config.toml
num_hidden_layers = 15
hidden_size = 128
n_experts = 64
experts_per_token = 4
d_expert = 32
d_shared_expert = 128
hidden_act = "swiglu"
moe_layers = [0, 1, 2, 3, 4, 5, 6, 7, 8, 9, 10, 11, 12, 13, 14]
router_score = "softmax"
normalize_top_k = false
routed_scale = 5.54
balance_loss = 0.00362
balance_bias = false
router_z_loss = 0.0001
init_std_router = 0.0349
lr_router = 0.000559
vocab_size = 8632
norm = "rmsnorm"
norm_eps = 1e-05
tie_word_embeddings = false
optimizer = "muon_variant"
learning_rate = 0.0099
beta1 = 0.9
batch_tokens = 32768
max_seq_len = 768
train_tokens = 287500000
max_steps = 8774
dataset = "wikipedia_en"
Below are experts of layer 8 (counted from 0) of a mixture-of-experts language model. Rows are named router (the router's row for the expert), gate (a neuron's input weights, with its number), up (a neuron's input weights, with its number), down (a neuron's output weights, with its number) and show model dimensions 0-127. Each number is 128 + 32 x the weight over its row's rms, rounded and kept within 0 to 255. Numbers have three digits each.
Before each expert's rows: "gets" lists some tokens that make up at least twice as much of what it gets as of all text; "comes after" lists some tokens at least twice as common just before its tokens as in all text. This comes from a sample of Wikipedia text that the model never trained on. Tokens count by the router's weight.

# expert 33
gets: "| ", "; ", "–", " ", "1", "3"
comes after: "| ", " ", "; ", ") ", "0 ", "1 "
router:126128123104124086143136155101116140188145078112100132140117151125178180105085082151041112088156130137127074164144095135100138149063148121063163066131094155107136092176156109075146160133146076129148114150128097128148110141122167152083148175074088093158141157142152189180107165139201087123152170080120161093098170144173125110161112106065151131125158105170109084156116138118138128165173
gate0:158162108104186120142111102131115151143060080103137168151201167166157146083125130172113151119073138107147088141123142087155149125116125123105179123142103137121118137140152138126086115165098145127132163096130146155145163109065169155122170093058134127088119105097136079032121073122205137169130086096099157153068196173171134106181134139095141093080100122120085094120153113170095156125156
up0:119111094150166157132132123085137184070073108127141168123123132128154171122153159136079110160178117152136139093119103162159155145126110143057110135169138110176123182188128150108118133168108168106145141201073166138181151130098138161104127089134109164089099167137126095070172149129203107170106121111131156170125139187156132118146151119089070098074103131075104126162125116150225179147159
down0:118144133134102080136158149119083118179126114134137149123136108104095113209131162102094155113167089102196178111135150131108119127107140131154115181132149207099207183156170146118179128141061153152103139148114179140135160193142093137098144146154101154172159141139161172141145140104090148123105137142129140113109096155149089176161194054105153146105084222137186162131158118110131172143106
gate1:127125082162101128129097094119094094092104152112117086145088087140107052208113129113112164121125180170125117130100135087141126159083143133067112159130143162140141161121178166095129065123165133124126079116153050134121117144084142213149122114092089134127156142180134111179184191183121100118177146107139090104188120152124123098147093092164146149145181093095113163056140120111152124093100
up1:119141128145103150181079181178125128099121137190084133129100160088119102152190101108143149132127154105132183189195096144111124122171149105183135139119170177065150167113085106147168132154107131132076086078085119101138166105157142155122145074145114184169053094186109135131124089110104128163097167132099117149112180095107128145118161100115081085129123157150109084183143159074179110096144
down1:085131137181132166122201087084126131074183160150096115141138119094083134149187127109147096120070158096134097167133119081144128120147176101181163109107159130126155123128136129119149132117158136181110115131135160129147157116127100163126108124153155255151101170114150101135130084052105096167111128134097100160126142095066192124086158131075109106132148100141158180186066115124135114186127
gate2:145094091105107109124202124151158096063112150171139149143098113099132167110157119102183117133058089130177157154112114135062114160164094050107147143166144120089169177104083163152111076133143109123100130179086106072107172116099203180142081154138067122170137094107128125116111141115134205121114125123106153141177130141114098134090105077108144124178115148165115141175163150138116091112176
up2:166075123114057101129179098174087153123067156099169097184113159127107203138159081078124133107155079117192198104113165120044089114113119112093104113130149121096161147113122162166131094120158099197080157154096137131157140102088192172100112161139136170133144118107207110101105137104098153100112160156138177118117127109135120105137154083117130131122101172106134092184168134112143149122132
down2:087168095140157200077097111087094153103112105168147204111111139087154167110085112146149147104067086137136083095179086173099144125153161154145108096063117131127117145044100117155120159120123151136123137091099151133093143054155119198187118099153185122141144130085151151155117155114094128135148117100137129093170167085161154111117140101122135103121144191123147118089058100141138160154063
gate3:140133110139088110087077131160137201161102134115109130142156124207148147170123145156066152103110125109169109202184169083122176156108084180098158137093089123070101132132100120203141146141119112119124122111116186110155122149144188167117122116141154121089124140090145136122145080174141062175131109112091149154053137145124105065143159128157066126082130163114125131110115195186128160150112
up3:125158128100098114136063116114120122148083070148087169166140134148163134117109107108122111159145081165104206143136095112085083156163127174189152087136080136180129149059109100119102154160111120089104188211120142157167139118110118096124139135140190083122125135102127126162109191086089123173178119078128156174112118110136104068072140137160100111091122079126087152162117132126101056143161
down3:109152180098109108118105133114087104132107154171092135158154091140101149075088112101181171149136087158136141081177141087123146150174125196168102160150162078112074141150161152128158136111120114066129162171093068122119149102124105105168116165177131162089104124154130168164141096149094127130162107152144134188122108037131142125071187130116102125108103082135119173068111113072105044127101
gate4:153128057150106127139124140113100079154140108146121070146155170117120098145169131105099099175172086130064042156099121078103090150079130133104179115199178128083181177108131133162145094172101126161094091163129097111153169149097117157049135124096147121105154126104129168142124043114147106125110124113161135165096092160159098097106084151140136117126116084171134104158140092155164086182155
up4:108146084172180170168172105145088138097166139118107067100126116120102116184120155072109150098116122121135091078133097133071131175101065156165132182103132168083117104119109103175193128137098123157074127166145124108176087125116158135172107150168089169110105122098108127114110162203116108224077119132120083145087142128109133055134107124150110140148116137199150104118106104149156140094173
down4:124078096156105106134127129125088104175221132150123123127127147144165177164123131146107144172121146130152130171115149122087043108100088183146168147133109163109168112164106092116083128104135135119158115157169141121110153153154202114082123104176154097115130139101086134141090126120070118157106120120097109237081167099065110084151136158117087094145082173123097090145108080090170157074123
gate5:154116120110164119065091101131137135140159107140119156184137083099096182170120098124165116160058142063109128142148125106091174112100126161107133178110111157107130123255124093143165141134119119122149140111150088170127129154156124080141126148168080171101097095158134121100157144104147142107115161087186150172117168114081122061194109165099065158112067147132090152139151138135108084105119
up5:158145138180145132067095180155138151154109182101135069119117120114159148116084101188125171133144143158175067095127118154150159138019076085149122117097183133163097168102144124065109131122113067137159141113073111083143174114140177133132146149119129139149140154121072105118133167121163141142106115175122072115084095071145112182122143093123108131165124106165181122122098186158105172107161
down5:188108189123201158123063199103102091124132098186099069151113166114114140111122156137141179106067078099107106104106134189147159134118129091158072143139116155157175077121082146107119134151110134122092095132142076129117135087112077191100159119099169110131192146151111163186110121150087168084074126149113117169154126108149141161150157120151196100128104082113119111140150157154083152115149
gate6:135133123093091155200107170147121181121085062083105091112130122145138149078084142122089145079141153156092126135128126128097126160156105169081092151102094164093145127160152144190081159123134125147114106110129156174148125089105103183066137079176150099109179149097075144120161178202120181135167156099155101086146138153125106065138127073156188052094132097098147167130130115129106099123120
up6:097094158153152166167125163187152138113174133137159189098126092071144137137107100126162201135093143206104113117161127141072096139137117120138067166122145151105139192181133130162135141071082103107102163120104073158186164129096095141053143114119133117131131088127072140175157172118094132208152110101134138135150121130119120093119100089170135097205139083127153117159165133120108124124189
down6:109117175098135133136146124158126100135178131165149158163159116160116124109107102166112121094173097210122198170147104139139105160082167111109113095151089097113113140153147119191110089113131093102085118124150150165208174068152152116102175091104106092152151098094104160189164139140156117088148125136151104146108107106137147148120163011160084052122129144119159122164146106154083112189142
gate7:135129104071144117125178155101134151121139125139110107087059119103158161108125159096167142125240143115136122145158128096132153124126083082140096069169160162184149099162156084120168177138137169098121100119167157149091122110103143151114087112117149200127182085112108201143147105117080152125116093147133184147196188139083158111088202186122107144094111130093113127133122101136127091091116
up7:119112141155151126053111159126134108112121132113138158102135154158106134041155125189144118106183100130089125058142139157130135105105122084149134108138145098086166109107213105094093134118160130116110129126114092060084143130142163121177202196176091174213128128158118174174149179148179157119121113110161120174118092139095160136112140170157111161146160161105131075113162121078152141081120
down7:123024148122110178099114123056188091119130135063122067141127093175091139150156115156127132155073114115075134139179108117125141188175128142117159082117125084143098122136165118098103188131105099095133147084159142095094147106194124143160154153088102183103120101150151109116145109116140147120121085091140130101129125131111172170160182176142106076112149089167156125103193174067100146149096
gate8:223135104093115103157101110136160104140154091085172039087141069149160133125123120105080094114106113122095111194131116173118133118157114136107159164130094183177154209182143132109105123127083125132128153103172119126158080155159150120145072119087077193131151149136060145158118078117132117124119122144074107118151171116139130148136118134115065118063091139149108048158135101101120145116102
up8:084165108140122081118129159199062084116130138172100184201150152087108114125140114185145148114149138132142179095178211148127086129072184124175100079111098129129156191158159098160183136121150154157111140101154148127121108080093142144164142109092166191155113108109168147127111123104140156136158109116115091121123067130155072122152187107104115128100092161147080165134127130149084139143192
down8:152115140111177143181102137172120093203139117187090156133077071108154128142155091112135124121116148157105153079160166142106151127148108095080053158120175140099088182104129129130148137138162099145151165153159132131075167117146114096120118108121119136146130109115110066157100061153128137139148222108088158091157147141102097152158130107090123102171139188087188080181123143090109061093178
gate9:183137150161108143113107113125097194116123146131178181149108133103138202063069163185160148075180161160134177131136177140119130097117137060105107111140116096144144094172170096085103130144189115109148152055059126149104113154157112081114135134149078146155110131203119165083150129134122157164177129127116119137103148166142100122089153137066138098115174146147159124111132084134112186165165
up9:150103112132134102120097114129174152135206145113059092108140127100114073163089092049102107088087101126181034147139091097127170131055104150174167164097164161121101129093131106138175140087138092133127116169194099125156093085108118122108078106145140115146138131068151057117147125103132129121103100123123134128063195123141119154149111116188091129124132117065122129138094176118113085137112
down9:178112096136204154136139120086131092111098133167124086124125189088083180118059160138103095163114176114147101154158104133070134132163091143124138181125121156108155089121119086193131138121105179143127154079121087078166145161177093122117064104188111134130163121177127123133133108175128117133178169180130137081130140127093091119094131156176136146112158208101080170164187087151120123126147
gate10:125106086177157103122123133143153128111141068121088085118148154109171134144106122165140093148100118114130138116243123126100152127065122157113115109102123150069177161142135147165110114150137204126151152087132135094137126109111087080122109158125135140110135096103164108119068155144145152151078090109143124136136124029187043132196128157099118132092134180148138132146158072181091131201144
up10:122137165123134121138155096145112122099134112159090125169123080153112135141095167182132112249229119114134161091162111124136189160170143168129109164114146160149163152210119120130124118141136166119168091054076161162154076094075137165111134129126105124095088092082162137175090154093155138164060153118124102162154131162164102151142146138092110151138137159113113107203135126127138134135095
down10:137089137077173120113155140120209094118144106152120153125192135136139100124130157144109114152158178126070145120170114128092136130121163122172125135150117146152078155162122186137194128127131150168131084100148173100191149157192072161070041114138162186146124122110116142159151139178132187170134133153092094112126107154134127195161127147118135152097124151093181105162097101095070136201093
gate11:129092118135123059101092148142154054175121114105169132143128072102123142126088135147214202159164138134132154163116159107068143127126129128187130143077099091122158131105158138164057103157150069142087150122184158151083117127092134185112161109162143120118145117085144158133128133172152086133128088111149100148068142133079141053102149160131126094098114141117055120079113160110071098159145
up11:126154134106123156145129119111096116086129125074089141132105117166185110126166167073060087129088146142142074145161103196199126091114115140162199113138123193168070117122146076066120099066098160126100105110159135105156147143195109169106094121113129109142123169125173142157144106141074130172140110139115142070103127101143147150111126126072181103087110167146165062120153077145122165089096
down11:146175147107142134123148119151119190110142126115116157154129193153149130104105160124159147093178099151081110144147082085118137174131104095125182146082111099090135116164123120066060119189241115121162163161115091162114103095188194135156108143127136174148132191138168145150176136108142162144072125092107121085142121168108121137177139116113140142162170148166115096065108136162101161067144
gate12:200070098156136113139091119123141092117176149102147097059199210153114160129125127123113179158081035140192101158136141145120142141116084169129176159120075152096111107135130104138102098142086123128136120088122126178124184156157155171169073081162101159151133140129086148164122115197166137189117096096154149134139120113119110129158131168154119148177117128127076077157107126092092138126165
up12:093169080121074177090086101112125081076112102099119142117118102108152160129096144146115076096152155183169121189092091148116066154140137133179168090104088150151091156111094100081097161087073169152102136069129083160138202120071135165115163091106110095116121102173157147124129092174098085162096133108145087117157131136091177113102164150129130136130120106181138054121121110066156118142141
down12:184149133140132121133094189113121116169085131109173156129112140115159207158135133126126137107099038167134127106100093130183129079088105126178090087168046141114184153123138094133117131120148117117086145163124125137154101141174080151119144133129116172164101161147161126160111082162154091101113157088107155119053116124076135198176110123153137121139132065145106149129092118138058202180153
gate13:137144164092116089123099116111080107140162081174089119113129138167148129187186132106144097058105111097132124180114169131063124107182136124168161115133169157089147105103081139121083173044116133157130104156127116140068140162129135163070191090172147166175093141133162099168097168126137119086093080144117126157108117140112107103048173133125158123156145190143173132150100161175092112101115
up13:158163158122074141103098133127113210099114159057126077102169137098120097167082163141162147092095063094195062174072140169122075090180100142139141140144110182153130090131124159154173061116134125180099116108113173122087148096123108133128166133107077132107112139105168096109182142129164211164151116116117171132092145114112147118113143161098161094172168104129109110106153099144122165115139
down13:117089140131140119096129162141117148112115148116182115170156111119196203083167161161170158110155067156121109139146126102096090137154147170162158152096148159114110116198119148111083165148143117103121069108069074144088112104138136107112134107122084176130068161174084123124109096112112111104136156133167092119092179211192091104140126129165122100083141160154161173046163153098109094142098
gate14:129079169185130114123112147142159186149138138122128136125135167146092114121132147120107177121149175107112114096082142070125120130104131157097092128130126094016126126191102120143109192055145100086136102209065134094159128172083063105136074172139121085148105182104124140100125112125130156094155134147167165113100130161127105159151156139179143158146167167107067171116086143065151122121134
up14:149140116124144173094195100127021180081132134161114078104130125186094120198074085125096120148053144134148082123127115140159156108131158144140120136087129149130115155170119120216162145105119084132100129042163127125174172128124174192145153112122153172113097120130174101134075125158120117160149080135127133128148081129120109112163099140088145139131097127127140042120112129157133081163116
down14:126088177151144135126123100105144122172097149095134101136094145164134099099144101163105156197142122109130136142099127118084119109098138156074089144107176081135140084116104154148109187146098126112148133136084216123059192173081108093130127152124191069107169105141091125132149117146132165140136131031058120080168074149128114166099096116152167121120165090151088113106127116059151120101180
gate15:125191094159137108097165115106122115096144166100116127125130083135135145140109114133101088139149155085120060146108100076166151099092085104070166102123096125136128081127120151141072095090143087101179142213133095126046133168114114130114098159129160133117160187198057130131155114093121128138110078150108175150178188124079141182133101080111149148061155074145126119131120183143106162147136
up15:163213110116119084131179162128122126065111132141181161102101109143133186152131145171087117106166131102117126190136097139203148100137103135073144113131057159174136090143148141139108140062137120114152160176125089124093161179113122115147137186137098135099112143154134109129139140072215146151105107109131105130125145184077102165134161101134115115142195072107070085150065149125096165126104
down15:186071110086110174132117145067170118081121148179137136157110131108108089130135110093160149128134117087082112124139157149143111143098077190167108166168138142204138094162143059088128113073091090141177161115133172147130142137163112123124061109150170149210051149172135144137126121103136118120165091138097067099129152143181122116088101156157164152121102113128083178123177096137185129143123